config = dict(
    experts_per_token=1,
    norm_eps=1e-06,
    rope_fraction=1.0,
    decay_fraction=0.646,
)
Below are experts of layer 11 (counted from 0) of a mixture-of-experts language model. Rows are named router (the router's row for the expert), gate (a neuron's input weights, with its number), up (a neuron's input weights, with its number), down (a neuron's output weights, with its number) and show model dimensions 0-255. Each number is 128 + 32 x the weight over its row's rms, rounded and kept within 0 to 255.
Before each expert's rows: a language model's description of what the expert responds to; "raises" lists some tokens whose logits its average output raises strongly, later layers aside. This comes from a sample of Wikipedia text that the model never trained on.

# expert 9
It responds to: Numbers, pronouns, narrative verbs. Leading digits and spaces in figures, list dashes in infoboxes, and narrative words such as that, his, died, fired, accuses.
raises: " produced", "rist", "ry"
router [ 90  98  89 163  94 100 160 161 160 160 112 169 155 165  92  89 101 155 112 154 158 119  89  84 167  96 108  94  89  86 147 142  91 104  97 174 122 100 160  89  97 104  96 167  92 156  89  93  92 105  93  97 104  90 153 137  89 175  81 152 166 103 172 111 159 103 165 119  79 103 156 155  79  99  88  97 178 159 138 151 168 103 145  94  84 104 135 163 172 167 164  90 175  96 155 100 102  82 125 167 102 154 174 111  93 171 147 163  87 109 156 165  81 161 144  87 163 152 163  97 102 157 139  91 150 166 170  86 168  80 123 145  99 134 114 156 138 156 143 168 165 106 157  99  87 159 165 102  87  81  94 163 114 123 155  99 169 112 101 105 155 110  91 153 171  90  84 142 105 111 165  79 157 167 107  99  88 100 156  97 128 100 158 100  95  92 110 163 141 100 101 172 156 162  82 104 101 121 117 160 108  87  85  87 106 131 161 155 171 161 105 118 151 177 176  99  88  59  95 102 100 101 162 161 126 151 105  91  97 145 163 102  95  92 165 147 128 169 157 103 156 140 154 168 152  87 166 153 111 169 139 155 167  97 165 167]
gate0 [140  94 160 156 125 149  95  61  61 195 115 140 126 135 133 164 200  92 122  70 152 135 106 105 152 116 103 100 169 170 174 117  96 148 102 110 187  57 141 194 169 133 128 126 170 146 127 167  74 132 156 157 123 109 118 101 133 185 143 132 123 128 102 210 101 126 180 101 144 173 104 154 105 138  83  85 110 123 185 186  96 120 145 199 156 103 110 131 141 125  67  99 204 115 175 101 146  78 117 180 152  98 125 150 133 123 123 122 115 134 164  78 150 175 114 117 141 159 145 170 102 142 154 147 127 117  89 120 158  54  98  85  70 120 134 108 102 103 192 120 120 182 127 130 124 154 175 104 150 116 157 152 113 139 143 103 130 171 116  90  94 116 153 163 192 138 154 121 113 120 126 150  73 166 102 172 142 154 192 125 129 103  76 134 143 133  31 134  94 128 124  93 118 167 105 102  99 132 143 100 109  79 113 153 119 136 166 163 120 132 158 128  75 111 145 159 109 123 114 115 172 121 158 150  97 149 160 134 112 161  90  76 127 152 102 169 136 101 122 115 161 117 124 115 214 132  71  87 101 115 155 156 104  81  87  83]
up0 [128 139 151 157  97 187 144 101 178 132 105 113  51 116 149 121 193  78 130 109 182 121 119 121 136  95  89 151  91 221 142 101 154 137 140 112 181  90 167 152 129 196 120 139 192 192 121  94  97  93 170  78 121 112 139  76 141 176 162 172  90 115  99 208 132 121 141 132  77 176  72 105 143 145 133 145  80 107 169 128 127 166  97 174 169 111 132 146 133 136 102 137 142 151 110  59 139 130 104 174 144 115 111 211  88 130 122 110  99 137 146  77 191 168  78 186 146  84 216 138 141 174 155  79 121  97 140 132 170  87 126 128 114 132 140 120 124 101 124 161 135 167 119 160 115 130 236 135  97 129 158 183 130 134 102 173 101 161 152  59 114 123 149 172 187 141 126 166  95 141 153 148 112 135  91 149 120 128 181 103 179 126 131  94 135  74  77 133 145 113 130 110 118  65 144 122 134 154 102 124 102  62 127 161 106 154 105 134 114  87 119 161 128 117 158 130 149  97 118 128 125 136 152 119 142 157 116 146 150 138 117 100 162 151 122 146 153 147 147 157  59  87 104 164 173 114 101 158 142  90 136 164 110 141 134 127]
down0 [108 151 158 103 112 122 163  94 142 153 177 110 112 175 129 115 128 164 109 162 175 148 137  85  73 129 125 110 139  99 184 103 113  88 127 185 173 107  90 175  87 154 110 136 156 109 155 121  86 134  76  72 125  76 146 105 154 131  99 106 112 116  84 132 128 150 146 138 143 135 203 119  94 163 130 145  97 128  84 119 157 143 112 166 170 109 180 124 169  67 176 114 189 147  92 128 145 169  65 125 134 129 127  85  64 123 193 142  94 153 173 157 118 125 194 125 127 130 134 105 167 122 107 151 127 126 138 178 127 181 162  91  90 168  83 159 133  86 105 133  78 132 166  20 101 171 187 152  98 126 122 111 183 130 103 114  93 146 160 159 101 116 122  87 160  69  47 145 158  98 145 149 133  67 113 122  96 162  86  87 140 162 139 110  99 179 130 116 103  87 155  94 132  42 111 162 177 161 156 148 172 121 142 165 103 127 102 119  92 104 148 123 121 133  93 123 114 112  77 164 152 141 116 104 128 141  93 168 103 189 145 102 108 156  84 154 121 208 171 159 138 102  87 106 134 156 164 162  96 138 139 108 113 160 122 118]

# expert 6
It responds to: Digits in tables. Spaces, digits and decimal points inside numbers in tables, election results, statistics and year ranges, such as 24.9 and 1998.
raises: " =\n\n", " that", "1"
router [124 107 114 127 122 113 146 150 139  69 108 149 137  91 114 115 122 134 153  99 162 181 104 138 143 166 174 125 166 108 145  91 165 181 120 133 160 112 132 116 121 131 122 125 121  92 121 110 108 115 120 117 118 136 116 119 174 100 141 146  15 118  91 133  69 146 120 126 167 164 147 137 165 112 105 137 127  59  92 148  70 121 144 110 124  95 141 146 133 145 143 116 136 103 111 116 177 116 160 144 119 134 133 100 163 137 134 131 113 129 148  87 116 139 159 175 139 144 100 139 101 122 111 125 148  65 139 117 127 128 120 161 129 141  95  48  94  57 105 128  35  98 126 123 107 157 152 134 141 117  97  45 141  89 144 157 135 141 219 114  58 173 147 120 135 128 118 123 124 168 148 148 152   0 179 125 131 143 127 106 144 124 154 116  99 105 121 120 152 100 158 125 145 133 116 180 131 101 116 122 174 219 132 137  98 158 157 164 130 135 132 173 144  39 139 118 118 116 160 106 116 168 131 151 162  64 103 122 110 154 143 118 110 115 152 169 187 133 139 220  57 153 145  16 137 107  82 147 101  32 140 148  70 115 114 133]
gate0 [118 149  90 136 126  93 123 171 106 157 115  33  65 161 149 129 191  97 121 185 120 177 140 139 126 106 174  95 132 116 112 146 113 125 208 160 102 177 135 137 135 148  89 130 121 146 128 110 159 123 129 124 121 165 151 125  84 102 151 142 130 134  97  96 192 193 146 160 132 151 115  75 172 118 123 169 109  91 110 138 166 130 114 109 165 125 133 123 112 160 120 122 110 109 194 111  82  94 130 147 169 144 128 160 147  88 104 170  70 133 168 179 108 132 127 175  69 131 123 145 120 146  94  87  81 134  81 119 153  99 132 134 111 113 152 126 153 125 106 101 114 146 127  82 153 169 201 137 147 138 120  68 115  87 123 119 130 108 102 120 132 126 187 171  76 112 117  72 110 184 124  89 119 183 105 158  93 208 140 111 150 110 118 151 145  88  18 172  83 150 165  51 120 166 135 139 137 143 110  58 156 156 141  82 106 112 129 131 163 115 109 136 140 119 155 191 124  56 107 120  88 139 119 125 130  45 153 169 119  94 141 165 130 170 104 126 118  93 134 119 159 110 133 198 141 131  94 175 135 173 194 157 148 131 167 179]
up0 [123 116 167 138 160 160 104 132 151  90 112 134 171 167  68 133 156 146 108 151 104 113 143 113  73 181 168 148  84 128  84 119  81 190 115 112 138 123 166  95 134 166 147 128 134 132 156 168 179 163 123  64 205 109 165 143 120 132 141 151 147 103 166 167 108  80 123 119 159  80  83 145 167 110 162 143 163 142 133 113 142 197 145 117  69 157 130 168 153 163 125 159 132 143 157 160 147 146 130 224 168 156 159  89 102 141 112  74 147 191 137  77 112 141 142 153 111 170 144  94  39 146 148 139 105 111 125 163 103 134 128 149 142 134  88 123 125 146 130 131 114  94 138 151 213 120  99  75 179 156  72 169  68 154 118 156 144 152 160  89  97 100  93 156 144 147  96 166 135 107 153 135 120  71 152  14 120 168 115  58 168 141 124 123 143 134 152 116  98 137 183 136 105 150 140 130 104 161 130 102  79 181 151 160  98 180 140 115 137 123 123 143 146 139 149 108 133 139 131 112 119  81 191  86 124 149 128 166 154 146 138 101  94  92  72 169 155 124 128  93 116 158 119 139 148 121 182  85 113 154  41 133 100  82 174 149]
down0 [133 205  99 101 109 106 117 124 164 151 135 122 163 144 144 103 115 137 185 136 167 140  87  86 151 142 106  81  86 116 166 125 103 127 103 132 140 116  90  53 107 116 146  95 141 162 106 141 125 125 162 100 122  98  83 150 122  84  90  74 141 121 169  29  81 137 124  98  96  88 110  93 117 132 160 131 110 121 110 124 176  89 124 154 156 173 165 100 120 102 106 136 145 177 120 146  96 151 125 110 147 157 106  79 152  98 142 205 168 133 110 128 115 136  98 166 111 118  54 195 145  73 132 190 129 116  86  82 132 194 166 128 113 138 164   5 119 169 103 122 180 153 152  98 119  88 115 184 162 134 168 147 133 164 134 135 150  95 126 142 100 149  88  83 127 121 119 155 162 131 124 151 103 160 144 103 105 100 118  87 149 102  93 122 117 140 131  77 114  89  55 152 138 125 141 139 159 160 127 158 166 159 147  98  80 159 119 164 173 164 140 171 157 180  57 152 153 137 142 176 191  77 125 170 132 124 133  84 147 128 109 120 166 179 142 151 127 153 133 192 137 125 155  89 186 163 151 105 152 126 129 160 168 108  85  59]

# expert 4
It responds to: Punctuation, headers, LaTeX. Brackets, periods, quotes, line breaks and === subheaders, plus LaTeX braces and mid-word pieces, such as osis, -se, .com.
raises: " produced", "eller", " provided"
router [ 85 104  88 150 103 103 160 157 153 162  95 138 157 123 107 103  90 162 128 134 146  81  91 106 166 111  95  94  93 100 140 164  85  89  93 163 134  85 151  92  78 101 103 171  90 163 109  91  95  96  98  91  82  83 171 109  87 156  90 149 163  92 133  88 164  88 162 121  81  90 163 165 106  87  93 133 142 169 139 156 152 106 153 105  79 100 139 170 163 157 147  90 169  93 164 104 111  95  97 160  94 164 173 110  89 169 144 179  87 103 163 173  93 160 117  99 154 166 164  87 104 155 153  86 150 162 164  82 161  98 142  98  95 167 142 156 143 139 144 172 161 116 149  97 102 169 156  91  85 113 107 162  84 171 150 106 164  90  99 119 162 115  80 154 152  89 100 153  80 106 149  92 164 146  88 108 100  97 167  89 102  95 163  88  92  88 118 155 148 111  89 157 163 164 103 147 106 107  91 167  96  99  86 102 107 103 164 125 163 155  87 106 157 150 159  89 103  73 142  95  91  95 178 159 132 140 136  97 112 149 160  83 103  94 158 121  87 164 175  93 167 152 160 170 167 102 155 172  87 163 157 168 172 106 154 160]
gate0 [ 98 146 124 139 100 144 139  79 128  81 153  80 148  68 106 128 119 152 129 138 186  96 126 133 195 105 119 129 143 103 104 146 184 123 118 128  79 113 125 108 118 160 109  90 149 147 169  80 167 129 129 156 131 173 111 186 172 134 125  93 109 141 133 133 147 121 138 126 155 163 140 151  90 154  99 115 147 151 144 157  31 108 169 100  77 110 142 138  89 126 108  96 105 140 130 228 144 134  89 152 170 141 148 148  87 120 143 154 130  71 149 218 198 131 166 137 103  89 140 112 153 145 167 153  53 133 141  98  94 138 103 181 156 103 104  82  93  92 147 130 153  57 114 141 131 164 102 131  74 101 112 151 134 108 149 123  68 172 122 128  90 118 129 146 152 146 114 131 178 133 136 141 153 152 132 144 122 217 118 164 145 118 196 130 146 170 104 125 126 145 154  86 166  85 124  70 162 178 120  96 131 118 111 168  80  74  82 125 113 115 140  76  49 116 115 119 120 154  83 148  46 117 164 103 174 102 107 151 134 104 180 105 119  92 137 139  74 156 158 171  75  81 198  97 129 173 151 110  83 125 123 148 114 133  87 153]
up0 [125 150 158  89  58 117 156 101 128 103 204  97 117  69 125 126 176 123  98 117 144 148 166 123 117 155 131 160 141 128 163 116 105 108 116 184 112  80 139  92 188 157 151 114 174 178 146  67 149  57 119 109 106 146 122 192 132 128 159 113 131 172 136 147  80 151  87  76 109 147 128  80 114 111  81  92 163 123  86 120  60 112 119 139  15 144 120 116  88 133  97 113 157 127  98 176 120 134 121 113 126 111 155 165 112 134 120  75 159  43 130 165 123 157 157 153  95 138  88 139 160 168 134 103  62 126 131  87 145 160 109 118 130 113 140 145  87 134 131 124 149 116 101 103 140 209 105  99 146 163 131 116 192  53 128 106  82 125  67 156 122  60 111 172 141  93 133 110 154 103 137 101 119 111 136 138  96 152 113 128 119 123 121  81 133 123  98 135  88 208  94  95 100 126 185  75 147 146 119 114 122  97  94 166 143  95 141 172 143 114 101 161  67  96 156  83 122 118 122 142  50 106  92 149 182 132  64 187  92 122 178 157 136 133 115 157 133 143 141  84 108 132 162  48 130 148  98  97 113 116 107 144 140 161 129 145]
down0 [142  95 133 131 131 119 127 136 130  84 121 127 171 109 148 121  82  98 112  94 145 126 149 123 135 133 134  93 159 122 119  84 124 120 128 192 155 171 145 174  81 116 139 138 112 123 104 136 109  95 124 115  28 180 103 102 133 125 126 121  99 160  94 176 177 219 177 171  73  68 158  42 136 139 153 159 160 152 130 148 170  93 144 117 149 153 158 140 130 151 146 127  93  74  98 158 105 136 128 119 111 141 104 155 150 127  86 126 171 175 131 159  60 129 115 134 111 122 135 129 105 166 107 103 173 157 137 171 120 113 162  60 133  83  95  89 124 129 140  72 158  80 123 131  43 135 126  91 213 132 130  91 163 160 148  99 107 207 185 100  94 156  49 153 126 132 139 166 129 160 160 135 102 156 100 113 182 149 122 130  83 140 151 158  96 145 132 141 128 139 125 145 119 132 173 145  71 106  87 118 175  95 153 132 123 163 116 111 136 116 116 137  67 151 189 198 155 146 129 142 102 114 129 123 133 124 162  99 138 132 119 189 189  30 101 138 114 131 164 131 155 164 104 181  78 192 131  99  99 141  80 156  98 137 158  82]